Weights of a small mixture-of-experts language model, trained from scratch on English Wikipedia: a variant of SOAP for the experts.
Below are experts of layer 5 (counted from 0) of a mixture-of-experts language model. Rows are named router (the router's row for the expert), gate (a neuron's input weights, with its number), up (a neuron's input weights, with its number) and show model dimensions 256-319. Each number is 128 + 32 x the weight over its row's rms, rounded and kept within 0 to 255.
Before each expert's rows: "comes after" lists some tokens at least twice as common just before its tokens as in all text. This comes from a sample of Wikipedia text that the model never trained on. Tokens count by the router's weight.

# expert 1
comes after: "\n", "-", " of", " in", "==", " \""
router [115 140 159 132 135 141 100 188 164 175 106 141 121 154 113 145 208 141  88 108 100 118  92 110  99 124 139 111  94 127  92 162 137 153 165 122 222 142  69 131 194 128 191 147  78 164 148 102  78 123 205  92 139 100 102 164 128 125 122 167  99 136 125 175]
gate16 [117 150 136 146  80 178 119 115 138 150 150 130 174 103 123 139 121  92 105 170 128 121 139 119 176 109 139 112 128 131 116  47 152 215 144  60  99 135 129 166 124 102 167 137 161  92 156  77 124 127 162  83 156 126 141 165 142 137 157 101  94 159 167 101]
up16 [ 60 129 182 193 126 131 136 225 120  94 120  95 140 104  91  95 133  90 178 118 138 112 155  40 145 117 133 149 216 149 117 138 183 157  88 106 164 134 110 137  98  73 170  60  73 116 164  97 170 149 115 145  35 111 131 101 129 124 111 121 178 171 146 106]
gate17 [146 132 104 150 122  85 153 147 144 106 218  62 138 144 130 135 124 111 203 144 130 107  89  72 147 116 147 152  59 123  97 142 144 155 179 123 138 110  84 109 139 144 108 119 181 176 175 160 102 128  80 114 195 154 125  98 191 143  48 160 124 185 157 114]
up17 [160 195 133 151 114  95 155 137 136 115 209 114 142 136 133 112 104 158 146 161 109 131 108  31 132 150 137 105 112 130 113 141 188 160 164 106 103 147  96 155 140  99  87 140 186 140 134  82 123 127  86 135 153 166 123 123 115 156 108 105 120 139 150 148]
gate18 [142 120  99 116 119 103 146 177 126 162 115 101 173  96 114 104  98 143 117  93 133 161 104 138 113 142  49 130 138 132 143 174 184 140 165 109 216 164 107  98 150 151 140 108 133 177 112 113 117 134  95 148 168  88 147 131  82 150 115 138 107 132 133 117]
up18 [110  80 128 180 103  49 136 160 120 161 119 136 172 118  84 152 137  94 109 110 166 156  86 153 155 115  74 102 124 110 141 144 161 171 157 137  95 145 107  76 101 182 115  89 162 164 154 194 145 126 117  75  92 180 117 122 149  90  82  98 111 139 142 106]
gate19 [143 120 188 206 141 123 142 147 143 175  95 162 160 178 123 164 181 135  81 124 142 143 176 172 134 129 107  59 106 106 103 159 132 102 129 161 145 141  64 151 126 101 124 170 136 199  90 106  70 112  85 162 116  73 135 126 118 141 125 155 107 136 111 162]
up19 [114 148 157 120 110 146  62  93 151  87 140 167 115 171 192 175 156 144 125 169 133  86 149 165 124 146  88 115 107 171 121 163 129 153 130  93 109 118 135 143 120 134  63 107 123 195 116  75 159 159 134 131 110  59 158 168 154 176  90 131 187 115 158 101]
gate20 [149 141 153 159  83  91 139 140  77 109 103 152  75 141 167  76 141 159 172 171 163 118 130 146 113  85 144 133 108 107 124 152 120 102  93 151 187 100  96 133 161 164  71 144 137 204 126 124  82 125 173  97  98 106 107 100 172 127 115 141 102 113 149 195]
up20 [106  98 117 175 126 122 138  90 112 142 115 141 149 145 136 153 147 113  98 192 118 135 168 115 133 105  95 141 153 139 169 135  94 151 120 187 127 152 194 120  76 193 129  94 120 111  84 202  86 192  99 116 155 180  93 160  90 103 127  83 127 168 111 148]
gate21 [123 154 116 107  91  82 149 141 122 184 156 113 144 117 132  89 125 104 104 149 177 175  90 186  96 149 150 131 116 134 186 106 116 140 151 140  61 122 172 115 166 142 227 119  77 112 148  89 116 150 114 136 133  96 210 145 169 107 121 133 148 112 114 179]
up21 [141 139  88 128 124 167 115 113 142 107 152 164 192 173 131  93 125 129 171 124  53  70  95 106 106  88  95 124 125 120 111 132 111 110 176 135 145 134  99 112 101 198  58  94  85 144 139 134 100 136 106 133 114 140  50 167 103 139 103 118 154  74 112 161]
gate22 [132 200 130 127 157 183  91 162  88 160  80 109 114 110 213 160 159 112 129 127 100 143 106 107  77 162 149  93 126 180 154 142 119 157 135 142 185  93  94 165 142  92 160 104 134 107 123 182 108  94 149 108 125 158 125 144 119 184 192 166 149  84  96 188]
up22 [146 117 140 174 111 107 141  75 126  94 210 176 133  99 121 111  85 151 131 141 155 102 189 114 140 191  93 108 122 121  86 120 138 114 129 132  51 166 153  64 123 157 165 164 107 102 127 114 148 143 125 132 106  77 135 139  94 112  77  71 123 164 119 136]
gate23 [112 155 123 153  91 146 103 118 154 110  69 178  96 134 171  84 190 158 151 151 170 154 105 165 146 145 149  37 121 146 160 102 146 145  80 141 126 129 106 164 105 130 164 151 108 118 103 173 109 151 158  65 148 157 172 176 117 119 126  91 113 169  73 176]
up23 [104  86 146 162 116 118 154 146 151 116 140 108 141 184 112 127 149 145 124 121 153  56 131 161 140 178 126 106 131 165  84  71 152 143 134 101 160 128 154 149 126 118 145 146 148 163 141 207 151 152 113 117  89 132 129 199 125 130 117  72 141  98 132 149]
gate24 [106  97 160 114 148 107 129 112 108 101 149 151 123 155 137 146 143 158 109  79 128 146 124 141 106 172 116 107 134 150 126 155  90 124 129 125  68 146 120 163 158 138 137 141  91 133 157 122 123 147 145  80 114 139 110 166 138 118 133 109 223 147 184 115]
up24 [ 90 121  95 119  96 141 137 159 122  92 170 163 133 123 115 128 168 162 127 138 155 101 112 156  80 112  81 133 127 175 145  81 125 127 146  94 114  93 107 117 170 138 151 100  23 168 154 109 106 165 128 124 198 129 128 130 118 107 129 137 155 145 135 113]
gate25 [177 158 106 108 132 133  49 128 157 140  83  94 158 111 165 120 163 162  73 163  79 119 120 166 160 145 122 126 101 138 109  89 101 119 129 151 184 141  73 171  93 129  99 113 112 116 131 138 120 152 156  93  55 134 152 121 123 145 115 107 118  80  57 114]
up25 [ 83 112 126  97 102  97 123  83 112 124 110 115 112 150 129  99 120  35 181 130 159  92 200 132  97 121 111 166 151  86 157 146 147 117 154 149  94 156 198 116  80 137 131 120 145 160 124  88 119 144  82  91 139 100 112  67 132 122 128 100 114 127 148 161]
gate26 [ 83 170  93  93 191 147 109 147  54  86 101 113 149 139  51 167 197 118 120 163 188 127  95  90 163 132  79 148 149  92 112 196 111  85 120 167 156 117  43 214  86 117 108 131 134 142 124 115 158 116 122  82 109 121 138 149 150 148 129 131 114 124  77 135]
up26 [ 88 104  81  74 140 216 130 152 100 105 119 143 175 145  75 178 127 187  81 136 181 150 108  82  97 140 172 160 134  95 139 124 111  76 169 120 124 116  70 136 140 121 146 117 154 106 143 144 119 133  89 103 155 128 159 131 106 118  82 121 124 190  99 127]
gate27 [131 113 138 115 128 170 153 165 111 142  66 138 148 155 130 126  81 115 125 187  81 156  71 129 167 132 204  96 192  67 155 125 123 119 160 126 136 153 112  86 121 139 135  98 102 183 148 134  16 211  93  88  91 204 127  98 181 133  79 112  94 100 120 131]
up27 [135 129 101 176 164  96 160 146 117 119 104  83 135 114  98 244 108 118 114 127 149  89 141 120 176 169  93  47 119  61 119 129 129 169 153 129 178 123 113 131 205 117 121 121 132 138 126 153 135 170 110 138  93 169 138 127 128  71  60 136  80 166 133 175]
gate28 [155 141 178 128 137 143 125 101 128 129  73 114  96 130  94 145 108 149 122 146  88 111 188 109 103 142 121 108 106 130 105 163  85 138 131  76 123 146 111 148 188 149 206 130 163 116 156 122 139  35 173 159 136  59 135  95 113 170 132 167 110  93 141 102]
up28 [107 163 214 134 159 172  86 116 124 120  93 129 133 114 108 148 146 138  93 145 100 128 151 104 162 118 131  99 144 152  91 143 148 179 131  70 142  96 113 156 122 161 176 142 121 109 128  86 164  35 177 145 120 129 174 119 121 135 127 139  82 115 144 135]
gate29 [146 139 168 132  86 180 133 136 135 135 118 123 159 148 103 143 176 156 138 135 131 163 193  99 131 180  96 115  93  61 108 102 185 117 102 149 172 152 114 114 142 206  98 169 140 110 112  93  92 109 208 114 176 120 194 101 166 139  92 146 119 106 135 108]
up29 [127  65 116  40  97 153 115  87 149  73 114 138 127 142  88 116 102 123 120 191 200 142 129 123 133 138 170 133 136 121 120 156 121 138 146 173 106 130 134 156 115 149 119 101 148 145 151  90 213 104 109 137 124 132 119 100  81 127 119 128  73 131 144  96]
gate30 [100 145 113 148 132 154 135  89 102 119  66 169 124 135 136 105 190 139 130 141 111  95  74  88 121 120 145 138 102 162 144 130 129 150  86 141 150 159 130 125 192 111 132 146 154 135 145 118  52 143 166 117 183  85 142 145 118 122 114 128 120  81  92 142]
up30 [102 180 112 130  64 123 159 162 180 161 117 129  90 111  93 110  67 163 123 117 110 147 158 134 142 130  96 126  35  98 115 101 112 146  82 165 157 153 171 173 129 146 113 134 114  94 144 120 112 146  69 147 177 166 172  87  86 159 135  97 120  85 185  91]
gate31 [145 129 148 146  93 109 129 140  94 112 110 132 114 184 148 131 161 153 142 179 181 167 141 140 146 122  99 121 103 102  91 183 152  45 138 125 244 134 108 142 179 168  91 125 179 156  92 140 159 117 134  97 147 106 116 147 139 176 116  61  85 110 140 146]
up31 [147 110 134 162 126  84 135  66 143 128 130 118 149 142 102 158 134 109 124 120  74 109 146 187  95 193 124  95 128 131 155 144 140  91 136 137 107 163 132 134 108 173  53 144 140 106 124 189  89 106  86 110 124 148 141 154 188 176 139 187 124  83 168 128]
gate32 [206 140 145  70 124 107 124 113 137 130 155 121 140  74 141 181 163 157 110 112 130  80 131  85 107 138 133  80 112 118  95 123 145 127 149 150 102 171 114 150  79  86 117 156  98 120 114 128  71 123 156 106 178 149 106 112 148 158 121  71 169 111  66 191]
up32 [109 152  72 128 103 137 131 128 133  87 107  78  60 145 141 181 108 142 143 120 161 126 135 128 110 181 161 138 136  66 161 106 126 130 143 166 112 107 166 150 199 121 152 118 187 118  86  79 100 108 113 124  74 112 118 168 162  80 134 145 139 126 170  86]

# expert 5
comes after: " ", "1", "2", " (", "|", " in"
router [121 127  96 101 104 154 115 114 123 115 132 133 132 107 166 105 101 163 143 141 106 156  54  99 112  75 111 148 177 154 139 161 119  95  82 127 113 116 135  94 163 109 107 144 152  99 140  74 115 109 141 177 131  78  84 110  73 139 133 115  88 141  48 151]
gate16 [133 172 111 180  99 110 139 145 121 150  83 207 145 161  81  94 169 142 135 151  93 121 138  80  90 190 146 154 174 129 127 105 153 151 125 109 112  67 130  90 125 174 144 126 130 110 138 107 112  74 104 116 157 147  95 113 123  50  99 114 112 128 133  86]
up16 [147 132 111  98 131 126  95 163 147 134 127  92 147  93  40 142 123 148  96 112 134  79  58 117 102 102 113  71 134 128 196 149 120 119 152 160 151 104 144 148 151 152 100 146 142 175 141  98 100 210 158 131  66  79 143 169 158 106  66 130 114 126 142  99]
gate17 [111 132 146 104  75 175 152  83 118 102 129  42  88 154  84 172 152 167 134 103 168 120 126 124 122 161  84  85 153 172  84 163 147 120 143 122 127 112 216 112 172 104 112 107 163  87 171 138 146  79 182 122 163 165 156 134 142  99 138 143 140 150 152 136]
up17 [135 138  84 142 107  65 127  59 141 139 160 130 121 123 116 113 125 175 182 188 104  68 114 123  77  66 163 128 122 152  94 111 121 147  98 154 167 118 159 159 115 100 146 101 130 108 114 118 102 140 146 181 103 191 139  83 104 171 125 127 151 135 140 124]
gate18 [135  96 153 113  95 139 110 138  88 119 118 143 138 198 114  80 117 119  86 138  86  82 127 132 111 164 143 124 116 160 104 150 121  95  95 134 147 177 149 110 194 119 126 147  80 175  89  65 150  74 121  66  48 153 150 174 163 113 125 146 127 131 145 147]
up18 [ 92 109 167  61  99 133  93 121 109 152  99 146 156 190 130  40 148 128 139 108 113 116 105 126 148 139 132 108 134 185 112 112 148 113  84 142 151 159 125 118 169 117 133 169  78 115 107  67 144 100 150  35 111 174 130 151 118  96 111 129 129 117 180 181]
gate19 [130 132 169 100 118 132  69 148 126 152 151 205 104 129 119 117 151 177 183  82  95 120  98 148 106 150 148 152  85 190 129 137 126 157  70 116 141 204 130 105 121  83  89 116 173 123 101 156 131 162  54 115 131 153 113 169 137 137 166 147 142 196 131 101]
up19 [177 155 141 104 122 199 125 119 162 118 146 148 119 171 175 119 166 161 130 105 135 138 132 152  85 141  74 158  94 165 145  96 123 117 159 141 154 110 154 138 132  93 131 131 228 111 131 200  99 150  73 147  75 114  73 183 173 167 190 110 153 106 120 139]
gate20 [145  76  97  92 142  23 177 183 143 164 137 139 138 152 114 139  52 144  76 100 108 100  99 156  85  99 145 117 103 167 148 160 146  98 133 125 109 145 116 175 103 165 149 120 114 139  94 134 140 163 128 163  85 153 115 161 166 168 127 111  77 147  78 158]
up20 [131 198 106 171 108 187 145  38 142 107 131 126 185 136  99  86 191  52 142 125 111  95 134  73 102 125 129 182 136 146 135  98  56 160 134 115  99 197 169 134 175 107 132 143 116 112 139 155 103 138 176 141 120 115 110 108  72 135 163 133 145 101 147  74]
gate21 [108 113 177 179 152 138 117 110 124 162  57  97 145 187  95  97  80 115 105 147 145 119 110 152 136 132  51 107 108 164 103 120 161 149 162 112 170 117 163 152 200  86 156 133  92  69 119 109  93 145 144 117 179 125 127 169 148 142 159 141 145 149 137 144]
up21 [166 155  88  98  69 118 151 173 147 123 176 160  90  56 137 143 185 156 153 128  42 150 156  94 168 126 163 147 141 124 158 155  92  81 108 165 109 114 103  94  89 168  93 157 142 142 161 143 100 114 149 158  99  99 139 124 132 102 108  81 134 152 153 121]
gate22 [ 87 103 173 112 120 147 195 106 163 111 165 130 194 119 180 161 155  95 131 193 169 174 123 108 101 126 105 117 113  92 137 161 164 124 232 165 100 134 139 102 144 183 137 145 136 119 138 174 123 173 151 152 153 100 141 167 125 161  93 125 183 104  91 202]
up22 [122 103 152 125 113 164 132  91 139 158 104 109 116 112 111 150 111  66  88 118 137 109  85 135  98 129 128  95  93 104 142 142 124 135 180 144 131 162 139  98 133 119 169 143 173  62 117 156 108 112 111 173  54  89  87 129  95 188 136 132 141 162 108 179]
gate23 [124 115 142  90 103 169 174 119 136 101  70 150 109 154 170  87  95 138 125 151 140 164  69 122 133 155 158 143 137 121 152 121 118 161 116 112 113 123 148  84 133 174  98 114 121 189 150 141 136 121 104 142 113 175 115 123 103 102 131 148 125 162 121 127]
up23 [164 115 177 177 116 111  57 198  93 157 126 154 129 201 117 105 110  84  55  69 201 109  74 137  93 147 132 166 147 134 206 158  68  96  98 143 126 144  97 114 110 127 186 150 150 134  95 164 194 130  78 185 134 118  84 152  94  90 145 131 170 129 132 146]
gate24 [123 117  79 141 103 192 158 186 207 107  96 108 146  99 171 130 137  69 102 118 115  91 145 125 164 143 104 141 138  70 120 194 157 133 123 119 114 102 146 137 152 136 137 104 111 137 109 141 165 102  77 151 176 131 107 131 128 144 148 122 152  93  95 172]
up24 [174  90 148 126 150 167 113  81  50 194 183 173 101 136 117 161 137 200 154  92 113 164 188 151 120 110 122 109  98 139  96  71 117 112 153 126 125 108 110 129 147 117  98 199 159 126 102 143 158 145 164  54  92 124 142 214 113 114  88  72 125 172 102 161]
gate25 [101  64  89 128 122 110 120 116 115  70 138 152 119 135 173 106 125 160 202  98  55 120 110  96 183 141 134 143 176 140 198 128 117 139  70 138 149  73  62 142  97  89 170 106  98 118 145 162 105 162 118 127 109 147 182  79 113 122 139  89 150 153  97 160]
up25 [ 63 120 162 157 162 117 107 175 156 156 198 159 146  83 116 207 128 175 115 172 161 165 129 127  88  71 107 124 150 159  53  95 108 118 137 108 100 106 137 127 103 166 128 120 136 162 145  78 132  40 206 138 193 164  62  98 162 153  94 172 135 182  98 131]
gate26 [135 190 143 106 144  50 153 127 154 151  95 104  87 155 175  83 129 156  89 136 140 122  71 145 102  94 125  88 148 181  98 174 149 133 173 189  10 119 121 106 159 182 106 168 140  56 136 114 115 109 133 144 143 130  93  89  96  66 125  84 106  86 111 193]
up26 [133 133 180 177 140 107  73 114 106 121  88  87 144 120 116  79  70 106 118 153 164 148 152 127 159 108 113 150 144 147 112 152  94 114  53 167 114 145 116 164 133 108 103  93 140 183 133 144 153 100 186 122 147  94  74 156  56 168 147 103 130 130  98 137]
gate27 [142 128 112  93 145 157  68 139 125 165 194  77 139 185 133 152  63 182  89 118  89 146 189 131  96 105  88 146  71 102 128 115  73 144 160 105 147  92 188 118 110  97  82 146 152 145 152 132 139 131 109 171 120 147 128 137  51 126 154 129 127 160  98 109]
up27 [157  69 124 128 165 132 126 113 135 161 116 106 135 127 175 120 119 122 130 152 102 110 130 140 140 106 137 166 124 170 176 120 124 132  89 139 131 198 120 119 115  99  98 191  96 152 127 148 166 132  98 142 156 150 128 103 120  79 121 165 143 162 146 124]
gate28 [115 137 141 101  89 125 129  95  82 145  60 111 173 100 180 103 152 109 116 124 101 159  48 128 180 117 121  90 134 124 150 138  95 120 136 167 153 128 139  84 141 145 140 153 167 122 141  78  56 120 112 111 108 128 151 108 189 128 124 152 157  93  99 191]
up28 [113 122 141 207 161  91 120  78 115 133 137 142 128 131  90 120 121  91 118 101  77 131 142  59 143 126 121 201 159 163 175 139 123 204  75 148  84 155 169 109 117 125 171 109 133  92 127 140 144 130  89 124 192 154  82 117 130 167 108 154 125 136  96 173]
gate29 [119  98 138 112 115 120 109 163 156 112 125 114  98 156 103  48 152 163 138 127 150 129  94 130 175  83  71 169 175 126 169 175 141  69  69 129  92 115 101 114 154 187 136 116 104 141 159 174  83 114 157 150  86 130 106 117 131 122 127 104 142 129 131 122]
up29 [116  87 137 109 114 144 128 196 128 143 121 122 178 171 126  69 114  96 142 175 177 154 155  89 151  57 104 113 210  97 164 138 126  62  86 130 123 109  87 144 135 174 146 133 169 109 168 132  90 166 111 151  86 122  55 105 122 112 159 136 128 146 140 116]
gate30 [174 102  96 131  67 129 115 171 124 171  52 111 118 128 130 175  84 100 125  93  60  99 101 102  96 153 132 133 137 136 100 110 156 141  99 102 161  69  54 127 127 157 136 166 133 148 131  94  96  92 126 159 100 108 125 119 150  83  90 202 142 182 102 137]
up30 [137 104  38 133 100 162  73 145  87 154  90  92 112 120 133 141 143 113 153 114 107 147 104 113 131 132 158 143 132 151  98 140 138  89  70 134 171  25 143 171 106 123 146 112  89  95 132 114 133  88 147 155 157 139 165 151  95  98 133 180 102 119 134 110]
gate31 [ 82 132 113 158 141 124 131 108 106 129 107  90 157 134 140  97 119 176 139 127 171 130 120 139 136 221 118 101 115 120 165 138 171 103 127 136 132 168 134  98 119 159 125 157 106  97 143 162  89  88 128  97 118 160 135 174 184 124 112 170  55 139 103 125]
up31 [ 92 113 118 126  83 166 157 178  85 131 127 144 106 163 125 137 159 105 157 123 145 144 106 180 113  98 149 118 145 152  95 131 144 166 117 144 138 120  73 150 119 170 134 141 154 127 112  96 197  91 162 127 147  61  72 148  52  68 162 119 189 129 116 129]
gate32 [162 183 104 173  52  47  47 132 117 183 151 118 131  69 146  55  70 129 137 161  88 125 106 118 190 177 158 105 159 140 164 147 154 103 161 139 153 151 139 177 109 116 114 102 139 135  88 145 115 145 165 129 121 108 159 142 115 109 133 139 138 173  99 123]
up32 [138 129  89 186 144 118 149 137 165 140  86 123  86 172 139 132 102 130 128 124 130 126  98 114 148 102 139 111 134 113 127 167 123  72  95 116 179 131 150 121 118 135 111 130 170 139 125 136 144 136 167 109 103  94 133 144 110 155 142 112 111  62 119  67]

# expert 0
comes after: " |", "0", "3", "4", "5", "6"
router [118 108 141 152  82 202 156 157  97 182 149  92 103 160 109 114 118  50 158 150 193 142 108 157 140 167  97 163 126 108 112 104 139 115 120 116 134 106  94  87  98 176 211 104 149  78 135 172 131 104 106 185 125  99 100  89  93 100 124 137  80  97  91 111]
gate16 [ 90  94  98  99 121 156  73 147 167  96 136 143 103 148 127 109 162  58 151 110 115 133 144 134 188 105 179  78 121 176 146  88 115 126 146 129 129  98 125 123  92 194 171 141 151 158  84  96 102 110 117 100 166 140 155 152 107  95 125 108 157 152 127 180]
up16 [ 75 132 144 164 128 164  70 118 139 159 169 123 155 143 150  81 144  97 143 144  88 108  71 146 179  56 129  73 122 111  47 147 103 125 120 149  92  83  70 150 118 129 131 130 103 133 116 127 144 162 107 119 178  72 110 158 124  91 163 179 117 139 137 116]
gate17 [130  79 165 196 142 181 168  93 169 145 137  90 152 113 142 113 185 100 160 148 138 125 123 116 153 152 109  96 147  76 115 114 120 160 104 152 136  98 168 121 106 124 166  65 136 136 144 161 143 101 119 158  65 162  89 125 200  67 133  78  46  67 132 140]
up17 [143 119 120  68 101 140  85 168 148 113 112 104 129 142 175  97 139 179 145 161 123 107 148 119 121 113 129 122 104 150  80 122 142 167 158  81 165 138 152  99 173 109 117 165 140 128 146 143 125 150 131 110 164 124 145 153 121 159 133  84 195 160 127 107]
gate18 [123 193 155 125 131 104  94 147 110 146 134 123 105 157  66 109 182 124 112 150 126  81 123  90 125 129  93 152 140 124 113 182 110 170 152  72 123  92 139 111 103 170 154 117 115  53 114 172 160 123 101 185 154 192  76 108  96 118 177 109 167 138 125  96]
up18 [105  86 181 120 141 114 159 167  66 115 129 113 179 141 137 119 163 174 150 142 131 171 168 163  75  95 131 107 132 157 142 138 153 163  84 148 110 138 161 124 104 124 162  88 129 123 215 132 122 164 151 155  58 127  91 148 171  90 128 126 211 124 143 138]
gate19 [168 125 147 113 124 136 134 100 124 185 139 145 104 121 181  99 118 142 170 134 129  80 165 104 121 169 171 116 148 161  96  88 114 193 117 168  84  70  89 118 147 168 116  80 144 101 124 131 102 146 128 165 128 116 107  88 135 164 123 162 119 135 145  55]
up19 [130 107 168 134 119 148 120 139  91 114  61 104 168 111 122 141 100 102 181 108 101 123  84 123 128  74 164 143  84 122 176  62 119  66 165 126 121 185 182 142 162 137  77 116 113 111  60 124 125  89 116 156 144 148 119  82 132 110 128 124 116 123 160 147]
gate20 [111 105  92 154 112 155 151 158  71 153 147 113 111 136 127  80  96 113  91 142 192 128  92  99 147 137  93 125 159 172 174  83 127  82 136 195 182  86 117  74 145 146 120 134 157 115  97 153 141 172 130  54 150 109 117 151 149 125 117 143 154 131 102 136]
up20 [136 160 133 144 164 100 104 173 134 128 106  90 135 166 115 179 213 117 180 110 119 211 144 112 105 126 146 164  98  90 102 142 102 212 161 114 126 136  62 163 127  91 122 116 142 167 169  99  86  66 155 192 137 173 116 163 154 149 128  98 121 133 153 112]
gate21 [ 95 132 124 120 123 181 118 149 102 141 146 186  69 148 156 162  43 151 130 108  90 103 139 142  63 169 125  88 136  71 147  78 170 136 131 147 125 123 140 122  85  98 166 146  92 116 108  94 133 127 162 124 100 149  83  93 132  89  99 128  61 205 126 129]
up21 [139 138 157 130  90 172  95 136 144  72 137  82 122 143 146 134 110 138  69  69 121 146  99 124  93 203 110 129 121 104 152 105 117 122 120 136 105 187 182 103  90 104 115 150  84 115  65 129 124 122 160 101  90 166 173 103 113 167 145 138 126 200 119 109]
gate22 [105 108 157 110  65 130 136 198 120 157 147 115 148 138 128  91 153 152 167 112 126 103 129 189 144 158 125 117 100 110 183  98 122  91 164  97 228 118 112 101 140 169 114 175 114  77 115 130  92 209  89 138 106 154 109 180 126 122 158 134 155 111 102 131]
up22 [130 168 125 143  88 157 168 178 131 158 176 133 129 145 173 134 141 163 157 154 198 120 151 101 125 120 185 123  98 115  84  94 113 126 137 125 159 146  73  76 137 181 132 112 111 111 162 140 127 103  44  98 173 130 100  69  85 147 105 130 122 139 104 150]
gate23 [134 131 136  96 145  91 151  95 160 131 170 127 116 106 146 129 190 120 163 147 117  71  95  59 126 144 147 132  90 171 126 133  96 112 199 121 136 108 146 122 137 141 139 152  72  98 144 164 139 124 133 200 167 120  97 121 101 104 161 150 133  96 147 125]
up23 [169 100 146 100 114 139 155 162 194 149 123 128 122 176 103 138 137 181  97 176 124 125  92 126 126 185 103  93  94 127 135  75 119  77 122  78 161 115 128 175 159 127 148 144 160 188 173  68 140 115  59 147  86  91  77 129 144 147 133 123 122  98 152  85]
gate24 [106 163 129 150 126 139 144 146  90 145 161 113 121 124 112  91 155 116 106 118 105 140  92 111 128 139  79 108  57 182 109  74 118 135 176 143 110 175 133  69 143 134 189 132 117  84 148  91 116 107 149 111 109 167 143 115 184 112 165 146 150 123 128 177]
up24 [136  87 167 173 134 166 116 179  89 104  79 162 158 111 124 127  81  92  93 144  93 149 128 127 132 133 147 120 151 137 141 116  99 145  50 100 138 164  99  98 154 213  85 164 132 125 172 165 137 112 121 141 190 140 175 134 115 111 110 147  68 108 138 137]
gate25 [168 136 170 190 126  90 112  69 129 143 137 177  89  93  68 109 144 195 133 144 144 141 131 157 132 144 137 151 139 150 131 121 152 127 105 114 166 134 124 158 142 186 143 111 206 132 179 101  92 128 123 155  96  85 119 136 137 132 137 127  91 115 152 124]
up25 [ 87 114  74 114  86 107 122 171 122 131 133  69 120 160 148 130 191 125 157 138 140 132 187 128 200  85 170  75 138 151 124 131 119  89 193 171 129  94 129 108 164  71 121 126  90 149  97  56 153 161 132 119 119  86 130 144 159 123 144 103 137 191 113 128]
gate26 [ 78  71  96 142 178 116 120 132  90 123 130 169 129 129 155 102  79 163 159 109 131 147 121 187 139 134 178 146 127 106 179 144 149 147  80 115 115 179  90 126 157 141  76 156 112 104 166 161 135  52 146 148 115 127 172 176  54 121 168 176  82 180 108 141]
up26 [145 118  83 149 116 123 168 166  97 123 171  90 166 114 114 166 138 126  80 184  84 154 135  70 135 119 133 132 127 157  92 136 112 129 157 122 100  90 141 159 132  93 162 142  78 167 101 149  96 125  82 123 134  65 115  63 184  99 163  58  99  90 137 105]
gate27 [123  98 156  72  76 144 124 132 155 109 166 165 109 128 112 113 151  78 154 157 174 100 135 162  99 153 161  76 138 142 117 165 115 113 128  88 168 131  92  86  49 113 163 149 116 164  89 121 138 154  88 165 124 153 163 110 117 123 114  93 128 155 162 130]
up27 [110  84 135  83  89 145 160 141 162 140 153 178  99 161 108 109 130 106 149 177 208 100 143 155 105  93 166 129 113 154 113 185  74 163 106 102 144 157  83 129 111 100 171 144 123 135 133 129 143 113 145 101 136 167 178 203  96 107 145 110  80  99 139 119]
gate28 [155 147 156 166 106 208 157 118 126 149 147 106 133 111 118 121 177 148 167 155  83  93 106 145 149 152 119 148 147 179 170  99 155 119  69 140  92 125 133 147  99  63 112 104 141 183 118 125 139 131 122 195 174 136  26 148  93  99 128 143  94 169 142 181]
up28 [124 159 156 122 131 101 164 123 182 110 124 142 102  60 155  99 128 111 126 110 119 179  79  51  88 166 117 122 125  79  84 176  87 101 118 122 103 126 156 112 147 148  82 129 132 128 136 106 141 133 155 101 160 118 149 109 100 159 127  98 154 130 129 136]
gate29 [176 131  94 123 136 117  76 116 144 124 114 129 100 104 131 127 118 119 126 105 163 141 139 131  87 137 100 195 134 151 146 144 125  87 180 117 101  99 156 195 127 135 153  79  98  81 116 144 116 112 138 103 132 123 157 131 157 149  88 154  87 110  73 141]
up29 [184 129 102  84 174 159  64 114 116 142 150  58 153 129  91 159 120 203 149 125 168 162  67 105 203 106 143  96 102  97 185 139 119 134 115 138 124 144 165 115 154 184 132 122 130  71 189 107 116 140 167 163 111 129 107 185 145 170 122 134 137 111 132 119]
gate30 [ 97 145 160 154  99 104 169 126 109 183 120 102 114 107 104  87 167  90  77 135 140 131 104 126 172 164  98 102 104  71 117 134 124 100 119 117  95 182 187  92 169 160 150 116 111  52 161 141 107 134 177 126 122 128 107 115 109  97  90  79  93  89 122  84]
up30 [136 109  63  96  95 142 143 153 158 117 127  46 117  41  77 175 130 187 201  37 140 105  96 192 118 157 136 162 137 165  96  76 166 154  87 113  74 109  86 124 170 159 146 135 129 144 121 108  77  77 168  75 107 106 124 129 102 196 161 160 126 158  99 176]
gate31 [111 118 152 149  98 164 151  94 117 165 113 120  94  87 104  94 160  65 103 167  79 139 144 145 113 175  83 106 136 123 122 169 226  74 123 125 175  85 157 116  88 145 160 149 154  78 102 120 106 158 115  89 164 130  97 131  96 118 135  97 142 145 153  97]
up31 [174 126 138 158 116  92  96 152  68 135 158  79 160 135 161 109  88 161 159  61 190 139 104 142 209 153  98 132 173 101 132 138  78 151 102 146  87 138 167 174 143 123 149 110 125 171  82 168 135  66 139 202 103 175 121  96 122 116 145 100 150 148 122 161]
gate32 [134 117  66 137 140 148 194 105 141 133  93  86 144 185 103 108 161 126 158 117 115  91 203 166 122 138 150 105 126 140 215  73 139 130 152 166 110  87 157 107 115  82 168 148  64 127 161 152 129  99 127 167  72 154 137  70 148  65 193 121  97  76  95 167]
up32 [132 167 176 184 101 140 128 133 109 122 167 132 121 110 176 100 104 173 120 165 113 195 168 153 166 116 170 119 186 174 129 129  97 107 116 207  99  98  75 119 153 160 124 118 146 108 162 185  93  92 161 146 146 152 116 123 121  79 128 122 105 170  96  71]